python train.py --experts_per_token=2 --activation="quick_gelu" --groups_per_token=1 --rope_fraction=1.0 --attn_scale=0.125 --optimizer="soap_variant" --beta1=0.95 --beta2=0.95 --schedule="wsd" --final_lr_fraction=0.05
Below are experts of layer 3 (counted from 0) of a mixture-of-experts language model. Rows are named router (the router's row for the expert), up (a neuron's input weights, with its number), down (a neuron's output weights, with its number) and show model dimensions 0-127. Each number is 128 + 32 x the weight over its row's rms, rounded and kept within 0 to 255. Numbers have three digits each.
After each expert's rows: "gets" lists some tokens that make up at least twice as much of what it gets as of all text. This comes from a sample of Wikipedia text that the model never trained on. Tokens count by the router's weight.

# expert 19
router:109131133121089125133164115124193154091101124134104133126076112186132132171128139186095125110110117149115064083122190148032107159136135171146137202173149132154137069196113170140143107187121081174110101142177156138092128151168107160156122145123164147163150098118181097087168046131140158117143110165131158103108152183137124125126093096203158146116061109127115094144113167136123120130119
up16:145125120074095170148047097132141147154145132189132115095121114112149061127143145103131120149135081186122142140122197125094060176135134033105153105123161189111148169130212149122072141102108105080087101130161108139190128129107098124128140094073167121206184152124134099169108110136164130129135149142107150140172160140149138153131156113194113097165088116113136136095143084146136128086157
down16:175168136137115141114079137113171183115178069159111198145124123062172096120120129092156174144098177136140179151163127123096141076157144116101180155069162162129135159130112110106155152142102157094154115130179075165135082111135128092141122157162116052103136136123111154149055173102101063117139176099116119146151123134092105082083102118146124162171153146132089044163081105132128173115110
gets: ".\n\n", "\n\n", "==", " con", " Al", "==\n"

# expert 28
router:094174127130081104143121132096152169100140069164151132119073062105146151082116077141139157046178127116110140160128120117150143112143083101096143087059107127135121143141118136106126128136137171125165101173139103153093120097102084134073098150111126134151117102097044137086110128145123177223090075157120138086137095115127154116136096087110205101098055147139163129149075161174086115144112
up8:165163054156133145110107142160174173120156048082110135150125148123178093101139095135148075128122100118128174165118097119097113112147196134057140165128162131065107105092113119111175122078137142143063124119119155138100163159090111114105154091109105140131123099147147139082202152131093152115102073174184147119125163135136207124171141145054104142119113128112147061125136168081095079106123
down8:074096160061100107164105071171102104141110089134146145062117142108194137146097047211129100120089177113105148118116141187122179132119120097123168147195111118080174130129147130119111119113166089127108106118152145123110130175147098154121130102180149078093125106114133133146119120165134154102146160166074161101158196107116082104152127082179157107114053171106086116126106149118152168083133
gets: " |", " in", "|", "-", " of", " on"

# expert 8
router:110202148140148122083074073151107110051068116093167161133178123139178084111114162098139165169118150127128109098173171158174092159102168121148156147167147152140138091124118142160140146117146018153120081158153159183119156160117122080125159118105152112120111115181117149099074110124164130095136127156148114152092105110142170100202092135176092132148166090104149125109134076090106161088112
up8:121175149170166162136135051172090109127149187082138144121169114123100145124185169129179145151135111124189078149132170133126130141080215166177069114140141124152138204077101153159101134118153164087137192133092098124126146118141107138110185119099098154098105180119138083116163103155143126112157097155085072083137171145107124145109140096175101178111132184173137141155136138104081136106089
down8:119119108129114090145088124135144111137110127121103127133112110138161149127115091095118106149106041074167143109058139089067163181212055151182133131197083141127204139153083111119128140096109131080093078122111125098111107142093133168111160152110143119073097119061081113155150136102159132159085064079113080080100174157116073132155146094114187128137115117116127117139145100092101121133127
gets: "c", "ec", "g", "and", "ort", "ot"

# expert 24
router:102114213157076127058150098119106121081066165122115074099080129147148135103152141125054172172136153106068129163116144139154134164143125117128162101123085128136119123090137113076133137168094122158148122105111154085141075128131156088125068080134139126132150103098141091115160128105098149133183131164158107064147128070133088075194121104139087167077188042136146098141143120118154116108165
up40:205150099091137109143130120129116102149144177124086114121143094174099121128104160060115126126156119166193054100149059125171134112129194163135087182156191087141142091123162185138083142162073152116084088123112119137158102150176158111126157164104135188077090124067138090075135119111136091098137153112136150138146108129143164116075147130104167153115158092113102128126122127122092091038130
down40:127138133135138134146193093131121071119147112141151136123096168134129132079083105143148167094127138101117186141099168122102109109186062135076141044175167101136103189198095151135114094129114135127157166079131140155152185100085111152162104183124062113148134117131064138088084144159101147155123151137179144120122156112131080160115151125107142071078081120125127060146164120193181110164129
gets: "0", "1", "2", "4", "6", "5"

# expert 3
router:117146048165094112041098059149135088106099109177081159147087140126102157165142130139173118096133126123120117178136097101137131191148070057108152060125135120125152102095117154171172126150107102086129087095156124148087120160121090158092118117080118173188183128097142143102146102152173082135151137158116127172138123145149108112150170097106143089094144194164120128151172117113121176117063
up15:123162182134167172093175135171092108147175055079143120079092136145121138122118161114115130141135118144127140118141126088185173155137144083144113097102147102230106178157156168091146094175127134163150109135156138084128120153187099154145210107124141178123088120132145084078138128102116142101084146115130066120147091121147077138147181171127165098180147170172136160108154161172100094099081
down15:143140103136189134141195120110142126097181117074059119149115046164171154178132127113133167113093122123145134114075079116180100075113110156080122096127147201179111107119156125167118164188114114091120110191123120148165134127148114093086092189138123166192101150181105133134145113100152133132172149169124188139147092109123121135136115079079078152128179125145089102086116150163170156118096
gets: ",", " as", " not", " des", " New", "\","

# expert 21
router:195126177123146098129134114129129099198161149133137135103081122136066115090140062109165117096124127099072142128155138126119146080183082075152095060050157132155155091104137124166156126202108139124160162140162071161083115109082144112131160074175111106155109123107108178103138221094134119133112094133118141125109143140148131112181117105073129121155047171121105097164106092144125142118122
up1:169066089158114127131173172137122152127136096091127103176125187141150112117121121172159146178067181148143125079121128111113083096143088138131113163175092137098121069103145073149144149141127073156089194116141179089121098078171081161111125171117153134095153143111130109120119166098096164167057184096088150096124172145156160130083115132070108080135120097098177130091178092148166092147106
down1:165084149073076084168153096111138133149163126087084119137195127122132113091113130130121131108199122135054122213188171138133176108163142089084113106073141161160123124156180166086103139140110076151158086134134105167132152133083205175173140171092186136109076148127108141111097187106153169061148121132162130119095139140120158115137133142136127126103163141151136129119100121142106183078157
gets: "\n", ":", " |\n", ";", ")\n", " –"

# expert 13
router:104115110116144096101163191114195073162114163164123128161125136130112175091074139134114170165093189069146126173140161135106180143139148134101137161161095176142162217138125117128178146167131136091101126115085153151101096138133104166146111138106144077078104156177085122132101153120139187080065138152107136096150132140085137172169177137050113090119104119095117109136139102121049155161104
up36:151164120159156138122110157142177140181175134151130157064167136123094156078145177133123128133107142074149108193141106128099126079138202106111148128144086075117138150148107117067153108157127090136072142101074188121117096104098141104063127113170057150134104077130106112153134135111116142142139138081126166121146102147057126175075119087095114165098191101170123130143103071134088069165173
down36:121183140175139081150172137112095173143102155093167151158089120129087111078114124174142175087138192222166131079147153173143123127120147097146082103100136083160154128146067091111163110126169119148091140100112134106172129116075121103192160135095149112159134148165146158125118132128146139150097118163128144109059114129035081119152121107161102105070180133191119147118111121162104075125176
gets: "st", "end", "ist", "th", "ep", "z"

# expert 26
router:132171101087119116117142081118182114155077108139087158134167169134074113156062161091138118110070146145083091134088114149060109119144088143087192064126153142125082147106121146098149117120137104096121166104118135198145105200108145143212090109110152159099107143129135151092181132088133139126167145170072121143145099153179131101126110092151122142110140055115097115181084094099073163115117
up40:124137156130117165102125111132088133183120137153100122051185152112174159174102156141150096193096078187099091203099085154160090114137150137191141108118148122141091111136155112168129126074131129222157105152092105193131134140080112114145090164100132131138114161072095095107105128103089078135203145127086141142164140179151112185096177153128111164117089136140169146131150122126151171135154
down40:120077147081133081102170101142131118164104134141105101136071152093152183092111103088142156161153161168149133109124064122115089181138119150145143143124159167126141126153110154121111134104092085087088129135125176064168121117151106155150068235145091114163141104056127217115097130082106131102114108121129105125111131143155054098156080078177114133145147102119113110091091162106070073129127
gets: "os", "ri", ".", "om", "°", "k"

# expert 18
router:137165116138118112097125129197149127151093113165167163123109041124072133100168082119105106135172153129149145192101115072151147192102098082127165098101056133107157119102106166109146104127156154091134069121094164133110194205120114101105092117119122132119091103104126073110081105145134112130130095081172160119140085135127146104135118123112117136102238121162094180158102152158180161126139
up8:136151139177100190117127110128168067168132133140099165126119143155113182160150052118148189101138173149104095165150119134078109177095144174150148149103067071153135102082136122139160153110134144131110179114180125153101102165156128126144152134059112121131139172103182103131125108195157116126099071117122161132137136213115169164133093137147046159173072141186168109162150146125140128117161
down8:120129196192104162095181128172095120158119087137165126107164142130063116141191124090145150100140127117186110165125150122092088144121064127052097178139114127130108074101150086128099121109102137153047105175177121118147178197063105110131116124185149122094130160084158121136154105112190144082122115104123193152091153136091158105163142165059133146111126116142119129137129130148151092097155
gets: " is", ",", " are", " was", " has", " all"

# expert 4
router:117088120113134131139159107135132141097081129137061111154076164105144135173117172099119124097077103157099171169058144153070196136140098181109134099125092137135133085155111129139120143162158146135154180159175124116121134182062191092167090136132133107157107073145165133068115156162091170162082104107108144083170109137146096095094119101132175125169218128084110102175097136121173136104155
up39:169152071074123142134183087159113159130107129107134184173157110131121172143152133152135117186084097142129138092113078114105084185197139159119092162172173140143114157116114123154129117193106183124150154157111082142074122104135118097161127110184055150094155146133163118132125148162138130057087155116125100112147168137074097120130134142112134144074118122125131129116021139138213089140165
down39:125131161118116146084168133123122099126113180157130117107109153145131142088142139093111156124131166158143159137174068047143133093121121107133143081139194087158111150090127192174080112150105084166163119056089150105071178165118161158157106143072171118148095134130119082110159154116086141217162039115163124132173058115177144135095089102139153124125129123118083115099117115102135157163161
gets: "e", "ia", "y", "ie", "ro", "'"

# expert 6
router:114122129140076118112117198093108148153129130178167109167085117090094128108136145105155144183157202093129157161092114086144116077106127092111168141133123127145157117065084120158113135146164097136121111168153098155177167163146087147144078130176226119065153114115141124170106076040122121114126147116101116164076221125146168144097107101091139135142119080104128135103092076153123114150133
up14:153128170146125186124101157193110143107132157171108144121070144117148112148197137254166135123078166091127102080120138139107128141117115111146196126107121113116097160093051163149092172171099135174140086185092168131159145087100112100096146136174124181134156123164127094096112173141143093159116141111168105101088148113163143193112117137127140111129152185126123152146139154090175177148099
down14:109172138150104154142125098123133086169120134145121126162164083107105079175097136155179106141104157134136186129148122170150122118156116106111090092128116165132055140226137125093179175147123113137124141121116121061176119131142102089098146129143165152051127113120150080119057117114123120081125096066135167119082127077092172118096085155166145125194141132113072103091136168126169217125109
gets: "ar", "an", "al", "v", "av", "as"

# expert 14
router:179074128116158119151115097098151196160154140158128183129122089192155123147159139097039127077112059139130143134166149111106132147167112170160132068096213097158079101110116150133156124101114160121075108164121137080050118186114145119117168142094077121114164151087153183124124172157111127133105113128154115128122102137133092115122156135092223136161121132117079143144124073163150139135106
up5:086133158094103153122132105143119167114130141151087156155111127106143133058138124123154103172136121130112107143122120148143079134160120147110157105093163119152093158152132109092161147115207146147130120105140116128161158093120153087104185150151101114118070086114088108084121157194071064108094111172192168053140154124146123115149139091155105195119113028097204065112137138099073110115181
down5:175124136050110082113082144165175147135142120104197089124194157090151084097094106137136096151106142182126148103138158119099120144129129099109096099121139139190113109129135145145133080099153143109090108122092165105146164113133178194116030145215073152126102121145156169076109118128153141141111152113146151135148194118145093177177102130161091117162165131187172150151172141133134179124107
gets: " S", " s", " m", " \"", " (", " E"

# expert 17
router:135122118133124102178075096125161125114133122209137149092125091033144140150151119108187150115124091155151090156181154169144167127096135108127132104068047121116087106130085107171159137180117198106141154123143124184105112100146099105076129107142120171042169137151073096156118077069124182122140133101106087127125150111110107084111122134173159102199133135101110133130117166166142120098108
up6:102113124129115107109095193100165097100134154098180118118094143150163145153106115128113130112131063186079134111141184238169079168173110126126117170140087139126175139187114083104075134143158065142068135065189087099136177118139148108119138169124096173159118142117103108133155129111089128169159094152122124179101125124122165110197119098081124129116123138182175104138144141073141091134140
down6:111101118140102144107102109186143124178142136163161065157135139140166084128153140080162119141091095159118067118187117143147177138131149069124147113186141112144118119141137107141104126134147164145107115136103071125153132072133120164150055130127083145127054065173168059142136131156188091131119123135141189168129089152173182211150106143133135119136100124181156145172163064125082103121079
gets: " the", " a", " The", "'s", " an", " his"

# expert 29
router:127110150195111125125159123160124125144143137175151135156150116101154100123147117042093111172133085128116148141094174093160110141107113154165116137139148143152115106100070129155164062157119061091136123140165128105089129134133162089028145072155109105204154134092103074188082155188145166162141168140114135143142040111152090117145158124127164142162082131100114131139078155126179129163086
up14:128144119104137130113085120137161174188131102114120119139165155126143105170077156135133092191123110171144112152159128170123103155114179146168129101126102137149103148187098152181095136188096165159131183110154105150144112136121194104156119166122151119185100140195117159128104166086171160087101122146142188141135212097173127136140131107074104096085167123138162111110190164046073137077149
down14:110094140101131105114098145117132158109108186159104147120111140148105121086147137160081128115101122140130135129137102099128119189073131078048122146091106115192204088152180077083092148200134141146111102086124182115137084133163093119147123148129120081122109118149095116156123091131109055127160167154106104136185134101150147150156169172157105083117134134049182213068170134111110097146118
gets: " (", " w", "ou", " pro", " o", "is"

# expert 5
router:165100104104150103163153137102157133118098094065209107145126105094106106078131122085095145147119197148158166116115153211097120158116133103129164184119136189143135131046150137127138138093181110094091188126131166135197101113087084143167145153113057149140081150126089115149128182078141180078087121173141145160098110118114140087138100130146115118090143143108138155127160079091145133094082
up42:106065112114093160138094099154127128106143103101142096068106095068135154133119088109122113078122135157174124166102135163098135110145110138147097167135179122097119150212147132097157080104115192153118119055089135071165143094062139149196164134121118118136153125081117116147092119127144149122122138126199079170128148136096121130173120104111145123148091143118089170093132060046064072099154
down42:102198067157139131170083148129142126090085097118116147142133114111078067190091099148095129126135149103135163089112146112057139162117081095099144113118113125135173189121165122146137128115186132089122106115059166056104139111125183111126210116097075152099136095109115114199134169137149156105132117148104113180137063170150128087114165089122103125135136122114045138099168083108145150133148
gets: "h", "k", "ay", " K", " H", " St"

# expert 25
router:097091146105149103148088178169123145173117185124136137140091091055147100138149108180148117172153113085197146165105104179166152127083107063110109128136133140108219096123113154171121163100138130130127098130102164132115134159114127173161108117126135186162080086130155158120132149172145167080208164086123119113090215203112123103110142146143132106105153130113122181111151129139170172151161
up15:163189122163142107165101091125080102136150134106080099099173150132169127138154129125127165127165139177168106063160103228130110136162133043158140101130168159155080107116134100130100096145110150100154094070149140089198129139135153114102168128100148024118150137139177144111117095152130149174138111105136186132126117123068168102105141142082162101128156183175111178093132141143129103162133
down15:107138156182147077091153158127188167120100110084122099050111138150110144175106113097100162133090109134131178195102140143148053169115134162096130177125191111137174065142153097095076126118161147120134167123114110084164122111139102153159147101156067134094169040150082182120148165077150093106149171157139142106127152136143083155125148104159101121123122062115079101133171105127132156103137
gets: ")", " he", " He", " it", " also", "ly"

# expert 12
router:127089136170129113101133138118132128164164103055117140156103129168184137104124127050144138096142154145114093136112111182166102124137139106109118139088188081152115113199079163122099186085140103084140158106135184124166086106092104127116158117070187154098120104073095126182086096084125099115125147073136127157117182111114124077071123145095150164026135135074079118120116143133108162136126
up18:143133108175129153171106127107116118120100122115140153092155185161154094128146081196153074133167131164124099062114139154183141140137164080155148113096121151118078135152067105142150143098173082102180093089130100179103101138140096149090107113126113106146106093120156127141148176150098122100170139147150156151144103185170113107069102019083180171086202119139137115124087184144102107109154
down18:054171155139138091195117112138132163141095114158130145136192125100135073155169090099159148125062176093090135134100207179163109106136142109150175136179120091116145142096120136087135084086122163188152125111127124096154164126136137133156182091100143142142120114140154121175062113096137210129135098100091093148036141155134095171140119103115108125111136146186161118139135132103052129163119
gets: "a", "i", "p", "o", "u", " comp"

# expert 9
router:113156116172157098152179096076108135180130072145095044129061146112141142171168155144093160130124120119162081111117139118086116101137035096093103161166107169138101101103153105109134107068085112183101168115145129084175084133109097154098143136145138162169157114097155120127175111147142180082140160092180136127108112128144106153118056127157142168125198126131145170132119171190113128178129
up5:144118088233141158107129134113118163092161144115148125102134114087144137128114187107153132139114153095195114113138098128071129070084125189192073100116109111107048175124123084084088164128161108120164117091165174068080090109117155120083109139129153167162185156116115106127120130090152103121111143183121105141057106148176162124111131065084139088149125139118157177110149139099150114168130
down5:112153094188142102160158128093171077139111129077107142123143101125134172113084160150076105114089109091195107091173103161141182106171140065191165119130147141067167176122145106105093098143154070122103080090107072164111135110104158136149122186118143081076167120109129136135121117113138133140137104172095150147117137150088090159156096133063096123140152153148106159170093177043085119089107
gets: "r", " R", " st", " r", " re", " c"

# expert 11
router:101122128130075108117158119158139134099102086086156172166175157083085136140107158142176103165122103125178179105086089129103195112100123099072141069130166103144189139167146151121124080168103179098088111098150127143151118156166114111187073197140087129162132134127175134172094109110113115153120102184107135154079114154197108093066142153175146139092093118140108120125091174117198142139145
up36:128083106146119135134079145122157167161141112136081098144160168160114104160086087084180078185115064149123104175099113146178110082121157119141176085136134147113139138170121124124118122132118163116139097093160168076155131110105163082182151067184111066132168148132161112107067156193118118132112145079143115125093057126133103104117154044168085149160128136133197093137159168134142128138181
down36:091138113171088068119127168087132166077071106211105129142171097142192106131131085097090138139097110078127097080130131084175094138040133124161115104152128173163149115175109153118137098128088087144169167171126116168096116118138140105128154176124104099127122069096140167147089180158122163123077086129119144132078087130123147132115128178155175104118121084184180130126096060156152120142120
gets: "it", "l", "un", "ut", "im", "ain"

# expert 2
router:126141163195132126075186138152116155086146120176077137142139129140099059145097126122089129207186132150087147104148154146113140082126142118166090114109121122145122103140162134113102133122092140108147115167118115159108128118173126093127174035206150145109134140108126164229136150113104145155205101172147080115095132101116099104073098148134136136196103083182092081157102130148112159136145
up5:123134197148144080104062134108128168084098128158132075060108177123109174175199108120155090096147145129149206112162107071124128137161116137125150140118171146135110160118102133129085090094096075095171174040160133167158109162116146123089068135117153164083111086129131114130115069136131170036097153126151137147149102154142130137107128165130142134150145184137155148073119126085132141152148
down5:129117113077119133133141154140143173108157118059079107163162164091147088130122109142117145082093115150117110113141156148103125095083142074138105140151128125061168122180152146132083154115141095089145116153111136117188087112167161037136129100089126133156144138068203155137096149177107103112115176149108167073174202085077132122158130140099093103122105173062188099179175108143137127141103
gets: " ", ".", "–", "-", ").", ".\""

# expert 30
router:162113091149096116113107105145094091136124153119108067108147154205085141131096158113141169110192093101125173107129123165160113131065144135107091159158129144142202116059102148114192182157190167192119114153163142092167139126072107163133149150070122119165101154145154129152088186116116113111154127105102114164057108078101128135115096193162125067154136143119063107134102117166122121139146
up40:145130155144156118107116108157134153139109136106056113130171111180148091124151103082177096127120174177172084146105146055072071163212113172156141168164122095084149152102149143134105121149152152089176130090121159113164160148074160177101158123132187136097082147143158093125104112165146164168099140181082130154176125083154113120112065135141158172101183168141156128115160150167091150105111
down40:151149137131152151145093139127122136078138160086165073083127152113159173165098107098165106133080115100152189173046137130138106161154116093138105120059136107133132172112133139176116132139048152069150109109139118184103115104128155114142123092125191137214083107105138142172163063104139101149062125127118148114176130144101099120104088093147041115161111168106104070138140144174150156125146
gets: " C", "4", "1", "0", "5", "6"

# expert 22
router:084177140146131098139134159122097121126097194052077125179130141140105075181136151129139181255181145109146178151134123128144150152117119107132143142142146132112080137128101120137105110169107096079146100147170118112067119110106160143163134202136136160080165170088149093073113100153131176129174131107064139119206092148132143134131153122129105117147098134067105128162139118101165110090158
up31:102128092073172174110135134120107107093084086150120145091109141164091066142148116115183142133184114156162161095171077080106208150117139140112128166086144012085167087153182105078142133112188131152163122130167074124119088132105153091131099123162114090154159113102118102154084104108152115129092122110111121101147121156192142141125169088098133146079122146166135073166111089126115115112170
down31:085149146137088151107144169135160117155120105095181136098071128114152112163096135123126159180115144085055109170122090144083121145133107126154182111157102126186117123032085141139145145144088135115139179113094159076177092171096092157130105075115146102100148103193139101158161172118130091122112086161183133092111065144142158153167101131123169164141140131107099146192140086151119176204117
gets: "s", "es", "ers", "ation", "%", "ion"

# expert 15
router:150116111063102135141129165129142117189091124160134125123087090045078175117151095097177126064163168136134134187086145100189099133038077132125136122125055161137154126063079160142087096164138121123153123164104130131120161116133093147082128067152115165174093155163090166087122106090154153153153090111128133129109185103119116098157159096144133158145084093169139085140108112108131144103102
up12:151144064062173139132214161134137081106141128151114127086151142192108108134138094116113144148116127117109148115124168128085154161137133138115123103128083131186115158118200141102158142091088079131131160132171130052093135174109178078128138091065191098136108187152147157173154094163132078136118098140145080129118114104146112146140116126110156056125103141187165109142121051116082129081091
down12:182155148105133108152154116090146181155114182077102118177089077083132191158159158102168148176126130153140107128176123109187088164075146154103199120129153148182105075159166114100125117135175120119073101149097138135101033112131122076129124096173098132156154082073117110067096139105157165135140149142136168090132122145113166115197120125174063149122161142106135130141140139103159121162128
gets: " and", " to", " for", " with", " was", " of"

# expert 16
router:110182125109124114074136121095068146075100153091155111135077118111168164158088182102163111125142160124140146162137108062103161083083095110112179068152119149130177105094109136131137115158126150158083123189113117177172119073123106189121088129171119112095080147157143188096181175097150166072148133113138165151103114131112138111093182160111063104194118115094164137099070151108123139111140
up14:130166075175105124125167101135164128122142166112084153132126233144118101144084141101137109088130138087148160132146142106156144157096131140159152127143068130133099109117179101061077066161140104144094117099126093122100119156126163126177167150090035156133145100145108108121179146133101089107171105123159165181150160138070047161125129086095113117060102166103176072144128106142101146145145
down14:123125153149122241148102194121148103154122126062117101121180098131154143124160169100107142117169133123131139159066152094151142110110097122130129123134170108211160097122102175112155123136180105132102143174140145131100125186143132111092135115144144054150143110093156126127111103103077213138122121121132096191120205098137082163068096156143151122106156212090146124100131082101112132152151
gets: "on", "in", "d", "ad", "er", "k"

# expert 7
router:091128161060161108121120085145092092119078124050117159155141113130116077197126169161131157148116090107187126102119179112171142129076109144077106127165184134145116113196083160110194112147091160176096061102102164051136104106138122110120143136105102124128094107147150150114158141118117118100153056046121112086088122102112166160136123129179118179081097098119115135134100137156146103123142
up8:120124089158113135096125115093119109115128151101123112144084092132104111121169147119167121014191112188172093150093118120120152138151138127113111104100111085117080134134134104132095101181126118117107096143096117121106173143215133122132140041158140107148131182178050190149136056189092150114122181154124104129117114166102137138128144164090133123160127122086154110123198068118175126110175
down8:107148076135102121105145129106144123148121106195079119109117180145111113116182140076144111129115151103089046083056074123148127082132141157136114164155126156146156147119127186103197110157116099135077116095107156132097133135071120137158136074146147118134106141116116127163200099072134091171151103107115164155099063137128152118097147185095219131134131104119109117120114125127060121220159
gets: "er", "en", "or", "et", "al", " I"

# expert 20
router:168096099093137126115129185107112136161157108146092087143123160113182086119073188121133138120149121107154169168090114187184100121069095115113097088121090120139161142090127130143089239133153130158130094086159160080126064178122133161135167128128113162073143102124163181187098136086127127164163142120086135100082130152113100128208089169119158141098075142113104132089101111100093133129152
up6:088070149084123175112111150145110163113145098147170126130123159170150135146168140097162126161090162100167174159128096078156141077118122118139180090131139133106052149125193085142130137163102144157139102115101104112117120160100236137067128175152149077096103096131174140149129089090080054098117125152157096122137125140151083165167140146160154132050121132185091110103122112104128136138060
down6:109135161101111158180162173168164146119175150178160100098127131132127105090139151127072090149142143079138143143078147143123216123152158125099151155119127098113115108153165059110138107131156061111165147130141134128111099140177062167132125085124145116115162132144163082136108099190095130101131087219114107086153151126069053147155097135133115111056078157179096152072155140159105135136156
gets: "201", "t", "200", "202", "199", "18"

# expert 10
router:079086108090153117185102117095113175057122149134114150153166121163131078195141120177115062073180142130089180101062108110098133137098128171135108167133101128142156127125108100154073166096133164113102113115186116072180129132137127143144149059129137162097125104071122112158155126163203155095069091136149124122140118102118135110191179166142145117156132090099063126120127112106169147156089
up43:102143163091077133139125095140112128026106144124106129095199179129114113151136130192146091141118119071143112062123143159079148050135123103172134111110135105080108158134112136109148053176128146125137078124096103093180169165125169146137189162154116136104111115107134105170165165104158116115104152114129165181126072099142137190137163136149142150056056127162168099155115155128157148117132
down43:183149174184122101084137131132122170129171133110094118089138071137084109104126177137143091147158109130123148116121094104129133098143061057146101143156097072133129193108156177128195196132113074086148118175138178117137157149135123079076050126108139131164090179121132185129156105168135128088147128162148158135159181127126118093116164135113155074109144130121096061155179154161137173118162
gets: "b", " f", "f", " F", "ab", " Ch"

# expert 0
router:097131148135126078196157177150153145148118218100112098116122138153154191101135082133134094134101131132117133181140079073146121144145130104134147101236060135141151148140123137109083090124113157128139112087091154217093080117154109143092090161136121090124096121091101058069129129119138143108139145112139139095203181141176156115147135129105094169178162101120114153144086112145084162124116
up39:094165121135101130128160106106172143149092097149159033081095154117151139145122102115121085165132070167125102133141150123133187093151173129108117121112102127077143176114117057098188136110132174117110147073110150165160182107166114144133070183127168085145104118161144125162133161198136074118104178053194171104161158156138130165134156145141125116107119143127149133107155121088140156145217
down39:105186112179099099131101152113105127153104099132110228117167114156120144127080098120145110078129123150112109101068138114143157174158128086152147055112118115118111081151121083119091089119158069073118110149195123113140145103189129192100152106105092160138141169145187194083164156108119144123186145198121128118139135094155070119087119123126170131084158060115148145147091093145139137156119
gets: "ed", "ing", "ated", "ate", "ased", "ive"

# expert 1
router:119119104166133147142148149102169117174161101110123119114158106148197162108139138074053132112142136098120089089095143125155201142113127199120106112109133139146179108108161118110131164127109127070057058099152173123065099176123135168144133100070165138140129190139119089126092093173155135105103116179078114090148098066122110119184111175108081106116130110090077062122090096121102153137137
up5:124197099214113166149057132160098149135140088121166116105067134120170160128183148146139111125140125155106146054114147177149170171134115112166119139169060130094163170141171093141105123070167150102155199126101149091177192140070167140150154126118105140129201135169181114166108153147094108096145107110113159135145087131110143118131170095135069137146145128085108136158128148113152144181123
down5:085107145161108082179138103129141109152096126104169132113129126144129031038110062103034173098100114152172092110113115129139153073110113121117116088119141124122089107128124116080102106139075087151147087117144144057138130185095081172119078105105107122155110134118106134155094134097086115104143156106098122134130126214158130161151133159116119129178122134141061130206120096106121184126123
gets: " A", " W", "A", "C", "F", "S"

# expert 27
router:090097089164148103167163088109148183060118094094155182148111179138068173159074175160127164166193138135164125118139111098125137113091125141114090110161183116152162138156126121114067165144155114127073144108104148090102153114154107097101078125147184142084127112116182185165100072081140115088077045115119151121103161084111182141132095157143139137170122139122137127137119122078142142180159
up43:123111086161088176128093076097174104149100152083114151111133167177161114134148078170146111111129135128119095131108121192156135160067073073182211114136139115113079094142090139173116213110077158104114148090111147124149122135159142119121111176164102134085126127104143165153156148192131122119145127164125108076130120138171152099189159133157130091198124182124149120092119110167155113089203
down43:134204139141144161112130066138149099110126144164068152147111215149140166136101110112149131123131098104127111134125140136141081155136174181144113165116077139132119108162100148115098100136147118156098136080067063164141113130095171132133150166111176038114118143147181095136173149107114153115065123148191141183110134109067146159144094086187194129154127166119156136125121155099051167132092
gets: "at", "ur", "od", "iv", "ud", "ir"

# expert 23
router:125043154147125102153170083130107077208121121168125145164176158106130094125160159077109128141083173088201118142118145097158111110118079189091096114147197114151150132159150120137101127071108153125088170147112164155177093109135116083100100189149160134159088086183110102163152173159113138134119106192106104130119105101144157099082141169146158164129161105112141084103142090124133154109068
up8:131108130115162124148121130170145119165080101172185131127172140119140122152081075111120097148160158146120109129144079147137192161141157136139136139122122173059161122093113112138122156054126175123177085091142088145155150079131163111163101104103088121181153150095055213123083135181032144128139131114131108143139131116101123085101177137089084178074173145125144187087147126077102111128128
down8:127136129092117170138095141139138130104146151093130078115144146163137073093182161127074140202151063113136126149159123027159137097075133079091104194142113146133193175104120108089174154135133149115157107127109151133032086162135089160108126133185133135155083119149165093106131120129100087160164114114101135178106122120174157175108110173054099121112099166170113134149154104117108165141141
gets: " M", " L", " l", "m", "am", "um"

# expert 31
router:096101157057154142210160144095110113104163097078122139144185092195175091165113125138104120145146109155129090108163138113173132170161110147114101136129126139153176155097113117135134114084065151121111120147164188083059123137125104115173172105144086162132165105096079238186131130092177113127084095112192140106137122141137151158120094138153123140132192119140131182094117156159138143130099
up40:160181134141086122127117069134133156137067121112119137116110156073116084127134127072133171055079068137101148134160135112126139056136110137143174087082154119058163114086162132140064145134114116118105183084089092153129148093149096130193147188129160147149117141088125149080081162130103144073140155047124102128154118122147093186119073113152136116137075143109117150121153139160068147177119
down40:186122175142147105073127132139132150186113124177081147157069207112120125131140135132159123124124066132139148163108165118167152080119048154136148128083110077100128119143165129141108125068099115122138140122085049144177132100120096137123107170100152156140065127145094168014096076122141086123122156094115120145111159107184054167153117113164155153173119127128121146110170120163113113151119
gets: " B", " D", " T", " P", " p", " d"